python train.py --routed_scale=2.83 --norm_eps=1e-05 --dataset="wikipedia_en"
Below are experts of layer 6 (counted from 0) of a mixture-of-experts language model. Rows are named router (the router's row for the expert), down (a neuron's output weights, with its number) and show model dimensions 0-191. Each number is 128 + 32 x the weight over its row's rms, rounded and kept within 0 to 255. Numbers have three digits each.
Before each expert's rows: a language model's description of what the expert responds to. This comes from a sample of Wikipedia text that the model never trained on.

# expert 36
Consonant clusters and short syllables mid-word, mostly in place names and technical words, e.g. M-it-la, Q-at-ari, Cy-pr-us, pr-actical.
router:159171179125121127138138152120123065101112146186134164146131117060165174178153135123146118112090129156113125103150082189136103104155106134180145158134160151161158145064121135149111124120167099119145083119122133118110178128176140120145101063127081189110155166184127106072154153135072114080082126108064106109117153176075160153131115068096111113094129130154068118159104109151164163145128205154143175096088100078130051099148145155127103113185087106145059110138150092083102184114073134131134092082126119109112143146118152076143175141125120125103152117201140144137184120204148137093
down0:172125137170139142051120069113077136143096146141140138163112090206067133126193152114099135102172144180117137141049162136087151129144112118163165143104203116118125093141094109124137093105110159130165082111096156161089182067149152077165134169081131145123201166149058131124134120104112137089162127080061126116141116138202120129090119129150160075186123127137163145155130057097156122166146122107124120126120114101138116141130152136064165122118145101152160115158078125152137142121083143027151139162171102105130164141164060137109129140112100121149066166137153130161133141097118124059
down1:123098123174131126119159196142183095130169088090136108155126173175120147102111127144141201172117074107144107142120089148129141134071141150066072149166128151175156111086175173073150127146129171121160148197060130109148143141187091166159151141162152153128125144143152102079181132127146107143130055157101154096137120072136161169056120085117058120072138100123112125092115180119112124146097124127074134119133131121140110075090144149164116159104187115146116066136151112056152127109170129109138078081180163096089104118170140105109127110118077137148161130162138081100071079177112097103
down2:123199153124080129119165118131101121098104112152087126166168151106082118161110093070161143178194162199138130098140092098099151144107112162164150146113117108180138146141171167135149175139136143085138145145095088160121147119123140110111102124118195121202145152126148199154074129099151154089134103079161116087094113131100187103142134102141143125098160112121167133123123081133149119098112129168115113117163063128116103144119160140199139099190054116188189098127102085096079153123114133164149106100139173215061119128111126132119102046133114159105162185166061092093112088138098149123
down3:076135132132101106127128136122130113112127112145136152157163169135096138132116162066116053159121146216169147163164102114097124130131086120102146077167163125160126096090098097176120138133115133160094132093137113126155082139093145137168099138086102134066181113138185164162148177110115143126123155169113164141162149186114146180180073130176135140151107115090158150181153099081101189106101123139100123158117176136164144153128121117155093121060058178037147206174058113097081164135113071092131073084126096195104131126136110117117129105139169117138148128174145113145083123184135090158
down4:109106148144168127086064134154138135133108160068083113118097118149103124123143146094085061113146061069131134135149121091094147140117095158139139195144078109097094115158145075126107137192087065101152125194072130135144106138137120162133131139105076126085169086094096188132114147100110143176134105190136109148129058095094171104150104135152103123099146113110202103114167123110191141106124202078110106157126149177138142130111135142128153165178129131102130160146135152153138106078149137160106145124123156140139078204119097185161178170088080170081092094151109215146139132183137162128
down5:147139143091181129058127107130143146158132124166189157167144122165128174052114188074142144143095179093107122092072125113169146167150159135058122133128112113147121140116101190177114144138050135065086099166146157106111129141138083080178117186129154117111092140130098114055147084132137134085121129110112165115123132142157114112103182164146121148120113119108140167061150114116153129119175114155144145130178179180053129047146105162140105114155164095092137159098094148119095168116086144118052153093095140124102105134190131142152105136127078148167197086167163149154116095122091165151
down6:110096131124069182122122166157142155052068169116188064169112066109156183143135108144168196149158142117160133056107144171070120177105111132141102135105129145178096160116148134198127093104152179144154144165154147170119114088085149138113102110086115160140163139134113082123110119089106149095147144125141130165189103163116121136102154154051108174148142161125150124141122112132185108142158062114138114192148155114083098141092160132119117123167155115094081161082125109076102154087102097129076124103048096085129122150126040129143125099147149167062166097147155118111163141152161125105
down7:083105147152105139151090125116136116129108132151083119132119105177200104162117112149104127170082138193147096120101208120141218100120107180096102097108141117082131141110119123179168160160138166137155137148168151118111114169140119179130152108106139167156093163111137126112103123139110125096183205126081125154122105120094160081109148117057145137140132150132078121102148137098114126164119130070146105164165051145109145094136131167165142102109102039069067130148159201219145165120052109092147117125164095041149106113117115087131055149125160119132110165128121154091122148129145147163
down8:116119070095119084132119129155152120115145138165114140136142042131119115161127149095096106133236202095131100136128101102155149170121152119130119144152169126116111124151107143187101121141131117174161217086151151116145184097105102108120133101086195135135195153107140157084088126174092152111113099174090146119119123103124161136103102124178144097152117046152098147140207139138109113049102127139107153094151163163129078147148139133123113120196146184077104093063127150101145156125076119057165141109149125147089162090093129153142180121153117071119102138102136159103176085127116199134
down9:139118195130080136091124092130077074170090179116109109071135118146136159078104084143105132152109109132141097134128146160077164185108163134127142145145145079144102114044146137102200122084187182109132091119103058118152130156100175106140115168158062128155139175121194105140072139132176067087127143145117118068150117130105099154116086076137079162105141116120156199127164096144161172132139148135107158138133192146172123155122162149159130178065148091172135105082148148142098110143148166099165107130107122131169144119075159140091103189138114111174104076102058164166123130138129140103
down10:158162119116102128157093155148129103109066111126105080170133117134181094167096148163129086159181137185107083121128123171170156179104142097128179141113115125153097178175116154148175096085085098125070077098122121125109176110109172144171109141150080133116133088173144156175116148140157084199068110069134154151156133134163120093154153072143170083123082134152093162078138090113087117116138139144126132094106079158127053128189130092126142100166151118143113088115069079160094142122134174149137143132114184190153163116143135105126170114072145078179109095156185092174121152147105108060
down11:162127068178130185135156111121148136088164127157179129097110147144139176154090157082104135185082136196087105173116130090115151136107145176133098123137165117088165164089110089146128110151085133142117136104133158104093097125165129153165096091127060131138123170095129141189142113122069118183117147135110127119116165141097103141145117120151077171118127047112126122145113115138113131154065097156180124105198155114087132179140181175076135084164113142107194096156099164137110121148142110106131092163139160102108133066205128079111072144152178176111123139116115118108098095172012083132
down12:122151074123182145202131124132114121143128169146093138137121143175089121143152092130114158115139108123120159174142136163117127088138105201101116069073112140188103152132124106142130167079156093179076070107108082112053116106146046131107111113139153115103141152126129191079146152120164122166159095133103162133212091187117145150186111126163094100061180130125147093059133141146190112118145181039140169119098121118084084060133160155125113101138087110153073106117139130129085085147130150127215145137162152151130103151093135128083138098108131155105105139119152145113079143087135132103
down13:104098127175142103134106191133168175126153121065081129145085170152202116101112069149145172139142130146097117090137083156085208177114133084144112115113123172140063151094181106187162148169158142196157169091092122138119134194134194127119128111189108162171115189076131121105168096120126108147138155123082067128132149117081146147129124126145123142127162157116117149152155165126086130093089138152054102063119055121096138099124140143102059143174131168154108107139163094108158136130084108052120143116114069161120142160118142136124101114127136128107135176107080098129112150080085085151
down14:155096144078129140037154083142147138132112105092178104063095169120164111117137092150073104112094160105126144189178106155106189082201152156116140154124176122119144145154085148105091144177086093167115127124137060085117155097132088115119139106153126167183169090145122122103134157158088125079085156113172145080132096147204131178112161126162163128135106153112134075161153081088099165102129135121116079109134089115151113116111107101103129139085133162104156122095069136130079124032164173129171117120142128127163183134186178124177124163117111090139151133133149112148131213097087153120
down15:071155094078119107113063129095109106102089152127197161157147130103168127151129170113171105128100103147126117072120098098124179137132125210135101036122147087080128130071122095129161094175161122100170122123180091135170154147115137119150125136107127092097136160101134153167154139070194087165180112176123152187140149126066230118188145087173189141149170088083114109107157176091148149086140126140089117095156153095121132100119105179104133121191149140148132109122105141128083130074140184134138158117171056097157098115153139144163131124132129090129129124113106106136173141111134066147
down16:125135110125130111122111129100184180198123109190101132089091119097126070118140125150069161122169110131141038103103115125125108163152131112166148146138152117117127158154133135092112104143131178125072137124075109119188092091095136175075114186183089123117149148096150174107095157121174079118112163114178147129137140107155164086117105171088119112123167080050040127098124125166096149022127076115149147152127119173161131116114123147150096148167149115165188122145187098098093108158113109173197107131100130116185128113107166140101106120069121072147121157142150122179155086172123166144
down17:211051146192124173094124163131111109117126104140129163098078153175118155160126111123188135106107088059168111134173111133159057180120133101129162139107133108099143119136114083116092171077111091136124095172158118164120155144154119141077134107138139138182101105133124128067140105172071121070169095067173153180155117134137093156122135142133156132144124092156156046096095193123153056145101152117136113095153159115155132138080096136174144087144159139112169116158181137150165135158107123184139097133114169076160111126132144098140200125110152080114186112061077115101133134129195136117
down18:140144146149150114130101140102128107114150069108157141103095185168133124072130132158125171159113133081195088084150126120089133134121118180109096100085053114115122155058094146135121131146166156181152194126134139135131100135139121097083120131059144115133100121138150123078144094169152061207091166147063116163165114165133156160154122139098185165154082073153166118163176119146142153115064098069114109176156193097142139152108140079222133099131152118107119140115134127119160134136168101151127120117177126149161062128186104139128156080104144114115089159091102141100078121202073120145
down19:086143163195185114127137130101163134113122134119168071080176113108094137180107123163123151082130160058091144134102162168123156053130096096162125025105108120085093127068115158088141130094105112156129165170095128193085066106158131198158163124106151077124110117117138122158103164156157145117083060155080144134144182185109147155095155133081145096143168126142114154123126137123137198113168151108118151167134144129131166107166117116180061133111159118118116131106127135102147173118079100138083129079172163071145130116130142108185146189093174144149140124175142056151126109129114146132
down20:128110134144097161164117147145136134140173121034149055093118120178121067113091108135137123139150067074137168114079098201060078166136145198117062076136166109125128081161136074168162174085112072134137128112113114150094100155099158124097125176132194093185121138130132091114130115145127097127149138060128137152094159138097133120141160148132154105114145136154137137101113128130151151136149137111142125122154155173079114175119113165089182129105119115107098183166166174122147089135178108131142132119026084113167086099151119059148114121128145133178084158114097117184127188090171114095
down21:097127195148118203137161126113105173116090142147152110091143174092143093155132127138136130160186121136107138124102100146075116070161104149089087122083126122078120203086131118163168136132157184067102097168151107160095137172144151173162136071140056115109113169158160131137132123073135181148088061083134088086122154094110153065111149160057130113112124152163146120067155151203161164134113185092187085140167177109135143105151137110063153134156134118106122115096131101107099106066105147113139152101098142148151132109112174121109033105116150112177129137150144124189130109111124092122
down22:121129095119158156107114109120114111118133124132114133079162147127163144143189110175125154111086115076123171176155138141176094135148101132151127153106132177148099066139116122149134099036175160131091096099154113123087137088132144142137138148116145105116112152169090130160157153107100165141107135181151142111130147119154055122155165129101115144150082139112094160122160035121178111196123163154146159160045047121167105124165093169098074160084134123102142137125070111064117140094102166093187150133117065174090162129112177117155066090112191161110114133135129128056193135104185152096
down23:111140142098148134109092118083159157144134065165125083179092113112120171153113139141105131130108110108147167140150112122156163152146185078087163138141171134171137141073120141163095155165175069150135130139108102125189129144099090114162160143094107073120092163172164108048105177164078110141153149049141145069096101141146148108138113120197175191127091146108169121149061133191155138093101155079109127064141127144173104110161110064082076116150105138168146171087108141112114145162109193105153107139088080107112122150125126135089143121135102118090147136144151145150205066164137078178
down24:114101096063150109137112181103125099106112135173159180138114097131145139139112090081086171156138090137106081084129161148107063069115127092132140154161116131172081168156111116198091121168144161128145091204127106113137083179144141098190129127160146099122132132153157139110139132137062194137158171168175158134174148076100149170153118076049116180125167155084091129085163064141116135149131184130085103125071137113139154111088103124105078133134158175106122167136159136181165121114115142111127111082122052118080107098047144142121126137174132187154113111145087130095174122158138148120
down25:094160142145137113125147063083123089030112160126126152143131122136109206130076128138132133152185158112176062138170168119136113111150122169105116139119126158150069170089194143098143152153140120134066156109161152094155188093119186131097140122126114113147104149153133130100133155113119156170164081140147115173089159164098102135177109093170054067070117120074106100136106101133155147106110076108092089059087142114151101115179127067156149120129182160154163159133149124141128162144092121143152111140125137127144126046123105125108109155218157117105126121142211140118115119048123107091
down26:125114133117084131223147138154118188181089130131123147131191195182114082086154110113146114056127130132148128120070107086183141132108060186148143121182105141141147105097111105124160109143135093130078113186119109138134118097080095134164135092102130172127108153086212137097126138086131185116175154127107150128097075136175129131159098158145137148133096159138107132164135136150101156089079119128137095157138143225119066134087137181175143122068153111177117171101145080124159141145116071119111113089163121131124096195111081143110069108151139091178126109107144138171125109158114057141
down27:151088109135170107142167115141120179150155140084148124162154092133126119140170102175127194086151049124116111168110132141084134118138148153192142091121143129105161167123198065133049164192125145059135116163143091111135183129130162149140113099113133142149157113161117143147146124114149172124126069090090060144164121095113041126169107109103176116161179105113144142178109164118145132116067122089115096130135134112105048109113175096130151099134132103113123099077120167162169143087158145191186165118110142104154108084156115155132135091133095063126165128056105103108051167106117158117
down28:123136170088064124159073163101197207096144111141078133148130129080099160135192081193150166166109182145161145136123086123123149121098066106159098111119133090127110153109108182112164103107123123153119059052143124145137160100148115119190093155119162137091135147134142109154123105134090108103143159109149179124084107134145139094151072089133170101194068137135081114124131116179126165080101135125172111130104133096127137197147167149117133093152119118078136130113087174099137147121095090142138115041126158169157076134148225169071140091090142091184117106137142160165122125150122107142
down29:148141189176150087083135134123133168126115132110174088132110138127141106072112091174173177069123190166143156145148169122080132081152127116122121131106140140151126131137151137140093113140081082097103146099114144131122085080132095127127135157171154059111138070145107138137156123117144173176187084136114118165051116124126112137143183133143189139125145102174116058138163145057126095159199075116161147035148122085068169071123154097102153130141141112161099143125132159101159111097168127137102170190172115114059196154166166140129152152115098105159132108135072118106103149134070097089
down30:093128148148132128154119132108126154132120182127104094145104122094102124115157156140087121132146088113156137101132190125123038144075125141059175108093139143168051131133122141120184087160103066119171122132165176130113112171109116111175168132097163146113114101133135096053086121157125147139098143138141097083141145129141125126083094145165156167092135091177144131149093095189108123120161156188088122159064120103175111123153109119143130121119148099131165141045154111161093182060185093138149145137017117160178109126129135136148045168139102149148159152218108117153139094115115179120
down31:104098140056169133141102138145173124104174197108147131102092171139143126130143109154142112124151137175112150112112103118213136143140122194078087180076112095069105121129165084111200106144039155147121129126134123112186091178177137100099081090117152126154026137154136083137102114153173130196172131127173056085159111099108136146121129125100084090142174136150104197118148115128112129212101101074123081161070111102141140213097102107126162119140138105128151094104130153119108137113126143162135149126150117135164137172108154112114110091152093124125124116123153116161119180071097106115
down32:076116133127104119150125140120111118118091153073124143144122073143107091100167122121070038134134080104118132102133216112197150127111170130145090105178131086148172141177150127156195097105143150137119095095124105151131146135191089060123153131158108201125107096139149122100076138108099155158102156153122125166146159058080098092145105092093108163168089179100087126097124161150162148202112125165113130099146122150115158135132116129123116141114105150152114128177083129157115064184102136121079177190073145164143125061099125168128171146059143139178137184105158167139105136104114130193
down33:122181164097133117113137185177112120136089150129117117126181087097154137131138177149145140135122080181131193133158179163159109110140151111143118170057169119118131134091128163091099112053074129172117144090179119103030121104210118106113115112074087092098096115181160150122122138139148105119146137085098086160151144098116197107154130167140105150192141099128092145155131162155076107092079154124105082089149140112108053112203113090128117141168117102137081102153103126092101126128175147145153137135075110136129169175124160173149082139107116121143119157105101207191128144064146125126
down34:138176143093095080102197111146085130096102155118114119136163103122115105070081071163056109143085136153190155178134072083138155066147111186071131136131056142104161090082146142207147102106157128128132163116121167120137092168133132098141110167095106125123124140127078184130098103154130136136130141149114087085138188107158090102153102143138139148105165116153154150114139119076165147111094186135147191072103140110104187112116116134212076087149127143122132187117072118102119129165167096167139109124082174180090062109149112160157104120120203107110119121123140136121114155087161089149
down35:144193076098114113130075089059069144137095142175146138101115175112135139192132145092137105088086116108144071092119135147148144139151075099116187147084111160136136172102174171179079110105175149164116152085099114167110122142102143128152125068112164131113158141076079111085139160158175109171146120124180164070143115138112173147096091165146098111133138124133138139136107155149072070159121168154157148119178120097143153146106134199079055090101131177126105150168154134137093108141076142155171115125155114115067136112151138148094118132178159138148169049102139123083084111061135193158
down36:174078166095180131182117153131071127132153157126143155187131082158147183165091141106092137113110101149145161124175085076116167127158134104124124142166095105164179134175156112139173135110104122153148143153120049063126057097152124116166082161143107119087092118084127124137111153082126063128091108161109054178082146120152162138146132130089086140158197088102111090195093161137160175161134099132143104127071102089122154111070121102127055122101136102155117145172152175149185078149129144152115126115186140175141117139121124104127073144136090135193106109080101162096118118122085141176
down37:177133154173111122169099141136072151127150104175131078095075092092101150094110112100104128100124109190116128104154144102120124122125130051129152138107184160166156060090141179107081142110179169188098151106142097089126134174103131213120159137133109098116105103185158103158144151132090122139118136090166161103121154115109098111151114117111109133146086173145096117132096091156184144158123113094163142114176184164075180137062103112109084131129139154146071168188112164146127107140133117080103150112144097118111148066164124139233131116078202139051160115096151110103145117126179139092
down38:173107066160137085133119125079134092167205101161145154106123121090122115146183152074132157120089181146101207090148136147052130113137145065122137148082111049114108086083148105135169134161036178141123112168111126089158143085151096088075142080130149121164137094139109126128148096133130143053129150101138151120105142163127138145110129128097085116103184148110169126088132130102159150204160110145168138146091105114171094149147108143204129152156145122170119141152090133154100091121118148154110141165102180087139122136180124116143186163163118124170124128144176069128077085096083168077
down39:129135151143190134141130133082064106113170122135138103121133062137200098112191095136202094115099094173144101107152084066078139130139165110113130087189149126088156180132127090124139168103145127167124132101177164100135141078112113144134185176137128155182113174115127059107072119116094118129153166126100179151126038153120164144109152112129094137120080116121106123134131178153178102144118096119108145083106077089096143173144121169127111124134148153096167089139175091208111100145074143138145136095099150126126077154122086110155100165169077112156151125153086151176162132074148211113
down40:101176099163118121078138160113149108098155100073155097176147174135088142147109127136153136129161022127201160144101084107088147132132118141071118123070166141106126153120105136163144177096111070115164149136166164095157128142143157058096067117045112142151156148079117141161122127152124123176129112146138084107093151100129076128120147098114052146136141095133130103127167132107095200129134046125145112119190092097098136210142156080115174110163126200155128143135128145099132109131159108150128081089084166154130210168133070120158126131112128133170092139110135150170095160110165113151
down41:142152142093128094151104080103158099132124094111147148152101119157101012123142117103183090170174135132170092109182117104125137142062121124120164125137179151108135095128112167119113099114127070122158109095106143142109140107168141097138106077145118063127146118157147082146091148132110137144145091119115088197139129176134156141119169143120197153145129116163147113155127139102060129214120102162101138168142142114155150172112179117115029131124157089126131122073055102112039146142128236130162161178148154104149150163131163059149086127158090143132098123142118152109143150170104089142
down42:161112124105173153172078112125099135142119127151129149082162174146116158117112187072074132061129137196137124134124118110101105107103146098150147206139162114118042083182164138122154183163118099126164211161088124090125112137182044108081112157190116134165124092157084097058137125119123080133148110126158090094155146140140125123120175148086173114145169162085060135098117107128131132155116153143100092089089143132115141144124122159137104145097072109085089116180161151138102142167129110090163185181166116099076144082185105070070096128102162135112143088101150127150127144099118130141
down43:102117094166141132152135189166111131158116140128131116108193114118113139196072193123127154101137132145145133073132157124196110089196093084184177104127120105137139124133133074173127165138133201110124136135113144110152105126101099196115137109145186169077128102107174130092160135241139065142139158121126069099120096112132172126112137121116094087111147154083074110129123135157050156083173094125137125096129118158146128083137094159124116107092138155105129178164080183099123131161148145129051126116087138088146185172083085128101151139106123164083122164116138069103160173120121185138
down44:086188103075127159177170153115143116167068109122142131145140146096078100076133172179090143199086159073147158166116123112127103119083166143119159160125101168113122129079129099131129100146103074138181162122093155147163186159118157138100175121069082153189098091088149163152205139170102241126078109134142115120123146065093130080119152130074142162150076145100122116141141130086176124134100135113114116105126138101099094113138110132087133156087063139108149134075182084099111134129152131099135120100097110165112153095070141160106196169150190163138123131118184106147127127119116139125
down45:104093149053147194135155069108104118142109085180108138158104145151158101128083132147119153117101113131123187129129139130188111139110116106123147166128076146169134163172135103122110119158115189160177101151115129176167114105121125154150116121163138116120107135124170086136079156166104080048111125139095154089159080112106114143128116166073100122192141173171151125122145146093094154093127122159166125201155140112112167128142098143139128114124054035161145143151045102073161109202109166121100093110172131139103097089076172132180037127171075169146138094118107141091125137095116155139
down46:146107092132181141070104111138167115207141079158129125162054050142162144127082112187168140147141069068151101175098139165105119078133113103122149203127153097137073179192093134105134108109119104145140159102190089094133165093172125107167075135171173166153089113139132088104156138155182109060134155138107097132075065135112091130159165157097143132120123108162135117101138166175131144060121122095138120135142112116174120102132169094120119137199152150132114181106114084116137100153059179128128118136176134138129129177077079100140148092136106160170075105112153140091138125129165128138
down47:141156079160108151123127108159110083059137112097101170110191162174156138097126109199139094138115206101126034097151112070080153104162160100178147151077123148106125150138129109134149127111171098116117108085086106132155133122153135122140170181118108089148113078115160116142170136139074166118181163149152135126074125148162125094132178070134093131099126117075203122134218109138073146121129217129164107108100158154091099156105092079141088122142099120130130101151133145115148070113131137133126154197142135113164140171175176110111112078106079108117092090164065166118149146133121095153
down48:135150093175122097106147140117118063123117128164117075125069143030120150091112119111136074118145129157114132105141111149129138175202177129119078092119148134145129078164061110136066075116186110064143097158140141106143051134117159111144134197136082113126091128102121133127163056094159150101109175133159171152134103123151094077105125132160112177109104181157097144129170164108175122124129144087071166087094189178094159130156085172138189124139118118135137102096119199142116118108137128143110123172110163138139169128163132126208093167139140095100139104100073090162101127157174162098
down49:158081115170108109168075105136126139089116155068129070067038135111118138093142106175086077124142085147131114169138175128094166197164092139120127192142121145154164068144141110154062109146158048110142139163146099106135099122106115106135116079171183118140106122116128142181158184135150131087137153125156156108194135188151114164059136168117179101175174085121125130175077124101162112134094103140094121160119096106171166106127120170132122082099088134109121173072095129134100122079172160179101124127142144125139151103115146139103113163104122196096125112110108141186106148130213126137
down50:137141156154118116097170124089157103105120179130135125150130160128110145155109084096146172114094127129122130114079114090122164124110120135114134172140073121146148128164114153126088148176156121103126128085102095105157128107106184101107061131126201069157173133133045097119197143152152105095124094139131135119114158152143127194150072168166146104140098138119155108141097104165107153143107145177162138129104096076092110126154118113087130056081125171182074136088187137118126167138134183097070107168109199117151122152056129100090147100128102206181097127207199065088135151149189134116
down51:106110089137162123184142106139128142139095124099098143165156150135157144141130122179159186086106193136108164094109108115109146155100134132192135163144125082117133096159114038084106072105085120082125106150086199089070039159130098123137101157163074131145176145087132158074157102146082093108128125115115101171091084160134066136205157110182161112121137093138098161148081170181120103141113121146120115166138111141179163156156118139154134181106128145132154139156073125149098160137066106156115174151111140119153182094161135126139066176111101130076174147079060127141149139117087151157
down52:150136171166107086094085103190101131131144088156119150134093125108094111176094114099129108057147133078141155145106203126103132139130109139093097082178108075108131156113144168042122135092241087091144147152109158134110177119094183139168186147146126150087106153120119151142146066171220110173083107085162113158133093122125150158048142172148103129142151128113168123124110133139122151148141186157144111147144082150135114067137091115139128199150132115125131067164144128138111124116119095086160111105142098112149152117109183157102079092151094143106167130122166108113163164097074100070
down53:170126201139188192141045143152131109137130145089077129127169118108160114110135158134112119156146134108144067143136121143094157056068071136132124145129103198103142128127060163052116139121082115090129170120121171165164103109153095155122130117194133154093188152156172084093124143118154165116134073088073102117140113178140163060077091202078119183111132180172101079160097171152108161137174130121133115108101092148114120135154175164176110135061124131151128136091113079152123131157104109094142081134116132142135137096111131112135118142070142126111149102165096100144165181171130124174
down54:154126118081082110144130137170191107085147106100158101135160169113142119089128115081108129129151116118160079160119080125167109167074182140109153147160140134081149177131129089163100134112143097095122137057115186136116145135166164040052141121130090148115121061150100150174140088118133201158118086171145084182119122104169098123122078147099090132107101155176068133125093141121167135116132132106120121189127191151158119155078110115106140149152139118092146114119159169160100156150094182098133078103153163161111115132143108217113219158045154125088145131118085135134104131127102176097
down55:058117071121069156109162132126067095113157172127153146165169148083127222129168095118116186131149103150098156167112117202103095132142156129102059148163090175147153129147094123164073160150146071182089151118118123084153128101078168108095109114104144097101202103120126079105106145166131177179124106094119213119161109150088105120085099112126115129111142191124128136137145111114135126107133142208163110164078148128187109130126131115118097131137129091153156163079154052116143125131121154080127117135111107176162147169131124138105098096105149137109094090091180134076147143123174090189
down56:117105209155137125120090068141109172168112203131197107108137088134151146113160111168162166099115097127030112107136129138114169116129123115139142115164183124104174132111132135094099108136112118109148145181134174136119147132156103150160146122108108160064120177126103074118149177095137116168137128189139106171151103097110129089124197165070011143118089150138130206181100095141157085133144092090079164113106127156104116147145129180120164102153097109115113101122172148100152095155147087135096177146104128096115129115082084193144077159108079129066115150168119125074081135119135125119
down57:080134139149216091093106149138111092145128142136115143140153134079116107151182134116162155192095176113158159112146163120061112116115132116113141119163154111129171144127064159114220102092091101088162149108096114131094122183109169115069097168177135126157111085152117071140178142089068073143088086129068125126149090149109155147167192133189165143158145139078153162082043129115072048120129140144146168064126149110151167152143101128130130138155122110152120060100142132129098111128132174124120135123083128162145109130090123176152121086132120108147121109179182130105123130094100205128
down58:123105123132092110146140049095108131151085102066167097115209175064098143152118124127162070118151164170062141210091124188135129160177115087126123125156094108110113153113103138108145098102140136144185144107125155141132108139124092146119118107138150139138223165112090154138154111143057133142067154125113154149175143105079116143150154104121149111139130127146148139111108156125059135122115119129131143152120141092119173167163156140120140130037120109113137233102160089119167094160112077147143144140173173170110159095195086095043181121126096099131128134101115126097101187135174151146
down59:151162150123085085142146085203104178142127138096127152087116048119151210135114140162066110178140110177147095124111147140103102110114140116061164149095131110113141149105113087097174152099129138147121118117148094091122144119132110098117136123144134198160076083158102082127092133094142173117127138099066139117190156099092178104074139089173095161145127217100166114125212054161161140185159149110166141161142112139129133090171106163127146155136140109147094093143164134118139098122136087174028130140104150114104124084147101094094127139113112159165143110141157140182103117109167056112
down60:135169195074159078173186145152137089132166091180135175125088165125118190154032128116137138048131135148075099128072176130153153125163098091121106114160147135171160101105173133152132143156109164102113106127127163146112128117079102151128142137091161147119089125108122079167149139123112116192098141124102167080083087125132083157174161103069163184139130108129128082110170166139124098132136123150120124105037123117091143157120038108121183041105136173128173118157134133122152091123158122135142121199116079140121091139062156109138121073124138145153117120170110138124160118101162153173
down61:135090120121122105099107165109168110089123092168113141157118112145189187103123111048139100077142197134106163187224119126113059113145159102110196189127166110158161138140142148133156146148077141090146113106116129140133111160152151145138142076121096067111082086161144126173141111098152114054128104123147099121086158116162159092043150075121054028117089100124142148147103085129170157170193119116061137082116127107129119088134109097087139136110150160168116101173142130137179125142140122172144125177150099117112114174144143107121167099132139143177096141111129160144139154086096094122
down62:158160097109159079127173172085174158146134122178119102141086129118119144184114163161185115153120159136135159160109112146113110093154142151164098051122078137112140169149125146114174158132072140134119062152176118105146126146142127124144087144106117137166122102189119139128182135134122065122189074120179170106125149104135094107106159121123170141111115075102176144144060128148077090135087133136107096157085061127146057123130110118074236095124101129129178071150093071122108134106107112102111117147136111166109167199173137178129192098148094108121040172158115136120121106153146101142
down63:101124093099086112120158158146171140102192083096098204090160122125116152084044087148131122185147154158104087162167146152168129147096132127149154143135107120097113072117203167066108107108127150153124162171168174116116172097148134140127133067117143136109173124157100116145151133128108151111148121126158108203108156092119148189120159087151122162093168162141105189153083128164102088107143135188110121156097047104121148129155147064133182131161108078151133143154113141151117132160144125103034094134129108119080185185149142142162175092092105093106181162133143114110148058156102124105